Below are experts of layer 9 (counted from 0) of a mixture-of-experts language model. Rows are named down (a neuron's output weights, with its number) and show model dimensions 0-127. Each number is 128 + 24 x the weight over its row's rms, rounded and kept within 0 to 255.
Before each expert's rows: a language model's description of what the expert responds to. This comes from a sample of Wikipedia text that the model never trained on.

# expert 27
What it handles: Digit pieces in table figures, scores and statistics, such as 50, 48, 6, and some adjectives before nouns, such as local, federal, red.
down0 [116 178 125 131 153 141 163 111 126 106 219 140 106 132 123 153 124 128 135  93 126 211 175 124 153 141 155 119 131  86 105 132 121 115 133 121  86 178 142 138 124 129 152 127 133  83 128 140 131 136 128 110 101 152  95 128 145 137 128 133 143 120 125 127 105  96 150  76 157 142  98 100 122 139 131 133 144 104 116 129  85 125 123 120 103 122 130 192 121 119 132 138 110 127 110 130 167 108  68 126 129 101 124 140 111 153 160 111 109 147 126 107 154 154 127 133 140 110 190 116 132 124 132 136 123 115 108 152]

# expert 28
What it handles: First syllables of names and words beginning with consonant clusters like Bra, tra, gra, Cro, as in Braves Field, traced, bracing.
down1 [168 115 122  69 136 100 136 126 125 132 153 125 124 126 102 167 132 156 147 136 119 129  71 114 114 135 133 140 134 126 127  93 116 128 104 139  73 119 136 133 130 192 132 140 127 124 110 139 127 123 116  97 144 129 135 104 100 141 138 128 135 148 210 142 128 115 105 108  99 137 163 118 106 108  88 128 131  83 164  87 105 151 141 126 123 154 126 187  79  81 121 134 189 127 131 126 143 100 140 129 125 122 168 157 119 152 157 140 178 117  97 176 126 148 117 135 139 119 129 122 129 119  95 118 132 133 152 107]

# expert 55
What it handles: Conjunctions and clause linkers like and, but, though, although, while, despite, or, plus pipes in sports stats tables.
down0 [125 128 147 128 129 206 138 177 147 126 132 181 128 102 109 123 125 116 129 124 150 101 148 134 153 123 128  94 108 150 154 117  95 134 117 135 128 103 116 149 115 176 126 110 107 104 140  97 133 134 172 133 123 118 124 126 121 118 129 142 132 136 106 132 114 115 148 132 122  84  89  81 134  89  87 106 139  96 125 123  94 159 130  81 119 189 154 101 144 126 116 132 125 112 127 105 124 130 129 133 132 127 124 135  94 138 110  85 141 120 127 145 127 121 217 116 190 129 127 146  59 107 128 132 115 100 129 126]

# expert 43
What it handles: Words in names of places, nations, churches and institutions, e.g. New York, London, Ottoman, Anglican, Archdiocese, Massachusetts.
down0 [ 99 137 121 128 124 165 128 154 129 154 138 130  78 134 132 143 132 200 130 138 130 126 178 169 104 152 127 114 128 108 163 117  96 120 145  98 125 125 148 138 173 130 173 132 151 150 139 135 138 168 127 135 127 129  91 162 180 121 146 124 131 126 125 135 115 134 132 128 193 116 151 103 127 130 116 152 133 126 137 153 127 121 159 208 152 127 142 158 130 139 104 128 148 164  96 100 138  98 135 188 116 125 148 124 149 103 106 119 110 132 143 137 134 137 145  73 127 140  89  84 106  92 106 134 142 127 160 106]

# expert 35
What it handles: Adverbs and word endings in descriptive or taxonomic text, such as commonly, mainly, originally, -tic, -ous, plus and/or after species names.
down0 [129  82 119 166 151  99 125 136 139 126 124 114 126 162 134 154 150 122 103 151 124 135 130 126 125  98 124 203 125 128 132 127 145 111 131 123 181 129 132  86 129 122 144 133 138 172 140 189 110 130 129 123 130  93 177  97 104 123 122 135 131 111 125 137 183 105 128 146 167 128 173 169 140 152 133 154 126 168  95 120 126 109 127 127 131  75 124 124 118 131  95 122 121 129 100  69  65 134 136 136  99  95 101 107 144 143 123 111 128 134 145 127 132 123 127 143 130 108 127  53 157 179 126 139 120 128 135 124]

# expert 37
What it handles: Second pieces of capitalized words, mostly names at line or heading start after a first letter, e.g. B(aco)lod, R(oma)n, L(iver)pool.
down1 [121 123 137 165 133 124 125 129 131 118 147  81  78 123 138 128 140 185 145 141 143 122 128 154 125 108 114 146 120 176 140 107 130 140 172  81 144 124 123 139 100  92 122 166 138 136 122 104 134 128 104 151 103 101 163 112 124 127 128 123 127 145 130 126  98 129  85 124  88 127 131 154 169 157 132 123 105  52 124 121 130 138  53 114 103 141 177 176 105 169 128 129  87 131 111 131 156  93 108 164 140 121 126 121 125 174 117 130 144 140 129  94 122 172 127 150 130 137 131 146 138 155 129 121  79  97 114 129]

# expert 14
What it handles: Arabic, Cyrillic and Japanese byte pieces, plus word endings and punctuation inside parentheses in lists and tables, such as (champion), (source.
down0 [142 129 128 113 116 103 145 127 131 136 131 123  79 104  99 121 199 160 123 143 198  87  74 132 182 137 146  97 141 131 126 120 145 128 136 110 159 107 139 117 130 144 137 129 105 135 146 126 133 128 161 168 127 131 175 114 135 111 157 126 142 106 133 132 174 116 109 128 126 136 105 145 168 205  97 149 136 113 113  48 150 135 101 123 125 123 156 125 119 137  94 123 146 148 102 130 139  87  83 130 133 122 125 125  96 137 134 156 141 101 112 170 159 133 128 127 131 123 118 100 129 126 140 130 137 109  84 137]

# expert 8
What it handles: Subject pronouns and The at the start of a sentence or clause, just before a verb like was or has, such as He, They, It.
down0 [120 144 134 114 119 138 124 145 120 111 181 126 145 150  87 125  96 122 109  73 109 116  88 137 129 125  85 131 111 127 110 127 124 101 124 119 164 118 133 141 162 187 128 154 139 118 144 161 165 140 127 103  92 124 104 136 131 117 123 125 144  74 127 122  26 128  99 125 162 120 116 119 115 131 104 134 176 127 158 163  93 134 127 115 121 131 144 195 105  97 184 129 127 130 164 134 129 163 175 134 116 125 129 136 127 146 128 110 125 169 122 118 117 113 153  96 118  98 145 146 116 130 131 134 102 136 143 124]

# expert 18
What it handles: Nouns for a person's role after a or the, such as member, friend, editor, chairman; also the piece er in peer-reviewed.
down1 [202 144 139 116 155 132 109 156 106 145 128 128 127  90 130 103 128 166 108 115 145 127 135 165 158 119 128 131 124 141  63 126 167 128 147 170 127 121 146 127 159 134 139 117 129 115 155 143 102 128 103 136 144 113 123 176  70 102 127 129 127 129 126  96  70 175 120  97 122 111 126 126 129 117 143 169 151 131 133 128 119 134 126 109  88 130 139 122 141 119 114  91 187 118 107 141 179 142 122 120 128 173 143 170 157  84 128 166 131 139 172 143 139 138 132 177 146 106 133 156 105 135 120 143 125 104 102  99]

# expert 59
What it handles: Words in biography entries and lists of people, such as English before footballer, former, retired, native, had, United Kingdom.
down1 [130  90  91 111 121 128 179 144 135 120  88  91  94  84 146 142 139  84 116 127 193 124 115 143 125 136 156 134 120 134 109 139 128  51 135 143 142  98 148 143 147 134 107  91 140 142 115 130  90 103 135 116 124 126 116 138 128 228 129 133 101 119 129 103 155 143 128 107 105 127 174 112  84 116 142 143 138 107  98 135 134 170 120 129 128 126 100 132 144 126 138 101 130 130 129 182 134 126 127 121 132 139 121 128 174 141 108 132 129 140 188 116 136 139 128 142 130 121 152 159 138 154 119 176 126 102 108 130]

# expert 29
What it handles: Words inside award categories, credits and work titles in filmography or awards tables, such as Best, Not, Outstanding, Starring, On.
down1 [150 129  94 149 125 146 101 133 129 114 120  73 106 148 118 140  79 183  71 127 115 146 130 155 185 126 101 138 139 135 108 116 100 119 145 133 128 145 115 124 129 130 128 135 167 111 136 112 116 148 155 128 121 146 133 107 179  95 119 123 144 138 126 170 127 103 142  78 165 138 126 153 126  81 130 125 129 119 127 130 128 128 148 110 119  86 134 146 155  81 123  92 162  86 211 104 123  93  66 133 143 158 120 126  92 130 169 109 125 106 134 139  94 136 128 142 117 124 125 130 135 157 129 128 104 127 137 101]

# expert 56
What it handles: Adjectives and determiners before nouns, such as old, natural, classical, every, plus fragments in math, LaTeX, species tables and specifications.
down0 [111 129 125 110 127 199  78 142 120 104 126  61  83  94 107 142 149 127 134 147 126 114  89 123  94 109 139 135  95 130 120 124 131 134 119 110 128 108 144 157 127 132 125 148 146 126 124 139 133 155 152 124 116 120 150 120  90 156 139  69 128 107 128  87 157 107 157 138 129 122 128 137 147 112 171 171 135 119 140 127 127 127 131 139 142 119 172 129  88 128 110 185 146 129 120 137 173 132 131 135 132 201 100 148 125 137 156 134 139 124 107 113  86 159 130 131 123 113 152 114 125 115 130 146 115 119 129  37]

# expert 58
What it handles: Final word pieces and title words in names of works, bands and places, such as Strang-e, Me-asure, Future, Dream, crisi-s.
down2 [184 132 137 104 128 120 123 156 156 100 112 132 123  43 129 131 141  93 158 128 106 127 118 129 103 120 133 148 162 108 114 104 113 125 118 104 123 139 208 143 108 115 130 137 118 146 122 127 125 124 110 140 128 110 146  71  99 129 101 127 132 190  99  77 124 129 113 126 105 132 154 123 131 133 198 129 128 130 113  80 132 130 134 138 127 141 132 104 118  98 159 133 155 125  94 100 131 129 131 122 123 120 100 147 134 145 129 118 210 167 151 128 107 129 125 136 181 123 129 149  78 129 138 135 123 127 126 133]

# expert 44
What it handles: Years and their digit pieces in date ranges and lifespans, such as (1952–1982), 18-20, plus numbers in sports tables.
down0 [200 184 108 181 102 125 109 143 128 107 119 144 140 140 150 132  87 152  94 123 164 176 111 128 120 129 113  99  97  98 132 170  74 179 115 110 172 127 116 128 113 155 131 139 176 147 161 128 125 110 106 127 130 149 130 135 129 108 155 117 130 137 147 128 111 108 180 139 106  79 143 151 140 116 103 138 145 146 138  95 128 130 137 115  71 142 116 146 121 153 140 139 133 103 125 116 120 116 140 135 136 128 140 173 139 160 150 140 138 115 126 125 129 117 127 132 145 137 127 177  80  56 136 114 129 128 124 127]

# expert 63
What it handles: Words like album, season, species, List, Preceded, and colons or line breaks ending labels in infoboxes and tables.
down0 [130  87 129 151 179 201 125 129 131 123 137 123 116 166 153 104 142 130 131 164 113 151 147  87 131 109 129 168 106 161 118  63 142 128 108 125  99 142 119 103 123 128 147  64 117 136 125 146  93 139 121 156 115 146 119 103 129 114  50 171 125 135 112 112 116 124 128 146 144 126 112 135 121 143 129 101  90 163 168 139 146 110 137 128 122 124 157 156 129  94  85 149 134 123 105 143 122 131 140 128 131 117 111 132 153 134 118 122 166 102 159  81 142  93 134 117 128  95 154  64 139 130 128 134 111 115 103 149]

# expert 61
What it handles: Opening pieces of Latinate words such as ret(ail), ev(olved), coll(egiate), cons(truction), plus paragraph breaks after sentences.
down0 [107 120 134 133 137  89 143 109 134 119  66 118 152 154 128 112 142  99 112 125 101  76 133 157 102 155 129 128 121 148 125 115 129 127 124 107 131 129 149 105 127 120 157 181 127 124  78 128 140 109 117  90 125 175 125 128  99 119 104 140 145 127 120 161  93 132  87 149 190 126  62  86 142 102 128 125 144 173 130 128 148 124 124 133 134 134 126 105 111 144 128 135 134 157 115 133 101 139 137 130 118 122 191 130 146 126 135 135 100 152 132 147 155 142  88 128  79 146 129  87 112 131  73 185 122 139 125 178]

# expert 0
What it handles: Direction and area words starting place or team names, such as South Wales, North America, Central; also stray word-final pieces in names.
down2 [ 76 121 133  98 127  92 160 124 136 121 148 111 181 124 141 128 100  86 111  86 124 164  77 128 109 116 129 114 127 107 144 151 108 115 118 192 120  81  97 136 115 131 138 120 140 125 104 159 127 128 132 138 170 191 166 143 127 120 131 121 122 111 131 182 158 108 133 135  98 117 120 137 130 120 136 135 144 169 121 150 123 146 123 127 196 122 132 132 183 120 133 127 134 149 125 157 168 143 151 126 107 111 142  90 151  95 160 140 112 160 150 139 122 127 127 117 141 130 147  97 124  84 129 196 134 130 125 120]

# expert 23
What it handles: Sentence-opening connectives and adverbials like In, There, During, However, and See also, plus paragraph breaks, where, and modals would, may, will.
down0 [162 130 128 164 132 131 133 109 107 156 120  99  98  77 118 177 125 108 128 135 107 146 142 119 155 161 147 124 113 124 162 125 157 118 125 129  93 113 135 126 154 163 109  91 115 151 127 123 116 124 136 129 173 133 100 145 125 125 116 172 118 111 147 203 114 144 129 129  98 123 120 188 116 144 109  71 128 174 130 124 145 120 154 138  92 162 125  86 136 147  88 111 128 128 140 174 133 119 122 121 109 125 119 157 128 133 136 146 125 142 123  96 128  90  48 131 116 157 140 100 164 103 143 156  90 128 127 149]

# expert 24
What it handles: Nouns heading names of institutions, leagues and places, such as Conference, College, United States, County, in sports and geography text.
down0 [127 141 115 121 123 128 132 126 141  78 139  93 135 155 102 159 127  84 142  87 103 121  68 128 153 128 124 127  84  98 130 159 112 138 127 108  85 127 125 128 114 125 127 142 147 150 112 164 151 121 114  98 132 154 127 117 133  78  86 123  97 121  66 138 115 132 136 142 128 105 137 132 157 175 140  86 100 123 126 142 107 133 120 101 127  94 129 130 148 144 130  55 105 128 155 124 116 152 148 105 153 122 130 130 151 128 135  68  98 126 154 159  80  99 138 128 121 116 103 126 182 124  68 128 135 149 138 143]

# expert 11
What it handles: Word pieces at the start of quoted song or work titles in track lists ("If You Could", "Song for"), plus non-Latin script bytes and sentence-final periods.
down1 [138 117 126 126 154 142 152 122 115  87 125 137 148  91 132 102 104 113 126 132 129 111  90 112 141 140 104 131 146 125 192 115 126 155 111 146 127 116 138  35 188 130 128 115  97 118  96 117 120 129 110 114 118 136  84 192 136 127 131 105  76  68 131 135 125 126 126  92 115 130  89  87 170 138 143  93 129 132 101 127 128 164 114 131 129 117 116 122  99 137 110 128 144 196 127 107 115  66 130 121 115 104 131 132 111 136 133 121 102 137 121 131 136 134 158 114 120 129 127 132  83 102 124 134 168 121 146 131]

# expert 21
What it handles: Short opening syllables of words or names, often after list dashes or table bars, such as mo(unt), e(gg), Pe(cos), Ra(zor).
down0 [220 128 119 108 171 145 142 127 115 147 135 176  93 130 128 134 103 127 147 113 119 119  75 109 142 162 115 123 131 114 105 132 108 116 133  84 132 129  95 103 147 111 130 128 119 128 148 122 128  86  85 130 145 143 128 131 108 137 128 129 121 146 122 120 127  96 117 127 103 130 128  49 142 136 130 148  89 126  84 127 126 151  91 125 130 136 124 129 142 153 117 134 120 141 187 149 104 198 159 129 128  88 160  81 150 138 129 138  86  99 130 129 127 140 139 120 132 126 156 128 135 130 145 118 171 150  76 108]

# expert 40
What it handles: First names or their opening pieces in rosters, draws and credit lists, such as Daniel, Matt, Gabriel, Dar-cis.
down0 [130 128 133  95 101  95 180 125 130 148 128 132 120 105 129 112 140 121 126 112 121  93 150 111  88 127 159 101 139 158 135  95 209 146 117 145 127 129 121 163 126 142 139 131 130 111 123 130  73  98 132 150 122 130 140 142 152 121 107 157 108 137 161 123 137  99 130 161 146 133 117  95 135  88 176  88 154 153 134 143  90 135 121 120 151 135 159 182 161 124 111 128  58 160  81 135 156 160 128 131 131 161  83 129 117 130 128 100 160 157 124 125 124 178 123 120  94 146 128 143 136 141 106 123 119 137 111 168]

# expert 5
What it handles: Dashes, colons and periods between numbers in scores, records, times and year ranges (14–11, 4:42, 3.8), plus currency and minus signs.
down0 [127 112 137 161 125 109 118 170 120 127 161 106 162 130 128 132 122 115 137 124 136 151 163 132 161 131 132 129 152 109  45 103 188 105 115 121 126 160 162 122 130 128 131 113 130 120 100 110 172  74  86  91 136  96 143 142 134 116 101 165 125 193 114 109 162 149 138 149 133 127 126  84  65 146 137 146 158 114 111 164 132 135 109 124 118 140 142 132 136 121 129 145 142 114  97 113 131 125 135 153 113  79 114 142 126 135 123 135  95 130 118 148 113 170 116  58 104 109 129  98 136 134 110 111  98 120 146 142]

# expert 32
What it handles: Years like 1999 and 1943, line breaks and pipes ending table rows, and capitalized name starts such as U in U.S. and Me in Mexico.
down0 [132 143 133 131 103 134 156  99 136 131 134 108 132 126 112 120  85 124 127 150 142 124 127 130 126 117 130 154 121 104 124 114 128 102 152 127 130 153 135 136 165 130 119 141 121 139 137 132 125 152 134 132  89 120 147 213 106 107  68 130 107 126 148 161 137 134 133 135 124 139 124 108 129 132 127 146 134 130  96 125 148 106  81 139 138 130 123 129 131 112 125 110 136 172 172  99 146 124 224  60 125 128 132 102 125 154 139 131 175 120 136 137 130 130 129 118 114  99 149  78  94 124 120 128 176 157 111  36]

# expert 47
What it handles: Count words and time or nationality adjectives in sports and event text, such as two, three, early, late, European, Ottoman, Zealand.
down0 [131  92  81 130 101 152 144 110 132 113 153 136 132 192 143 130 164 141 139 103  89 144 153 110 126 119 170 137 184 115  97 169 173 150  95 127 128 174 141  95 127 112 129 131 100 130 141 136 133 131 179  72 125 114 117 126 163 123 171 145 142 100 123 104 142 118 189 185 132 129 131 149 131 146 128 135  84 126 156 143 129 128 123 122 109 124 127 131 125 156 105 111 127  63 112 127  97 147 144 137 151 121 114 146 118 110 125 151 149 147 103 169 116 116 109 122 112 143 129 109 109 183 127 114 138 116 120 158]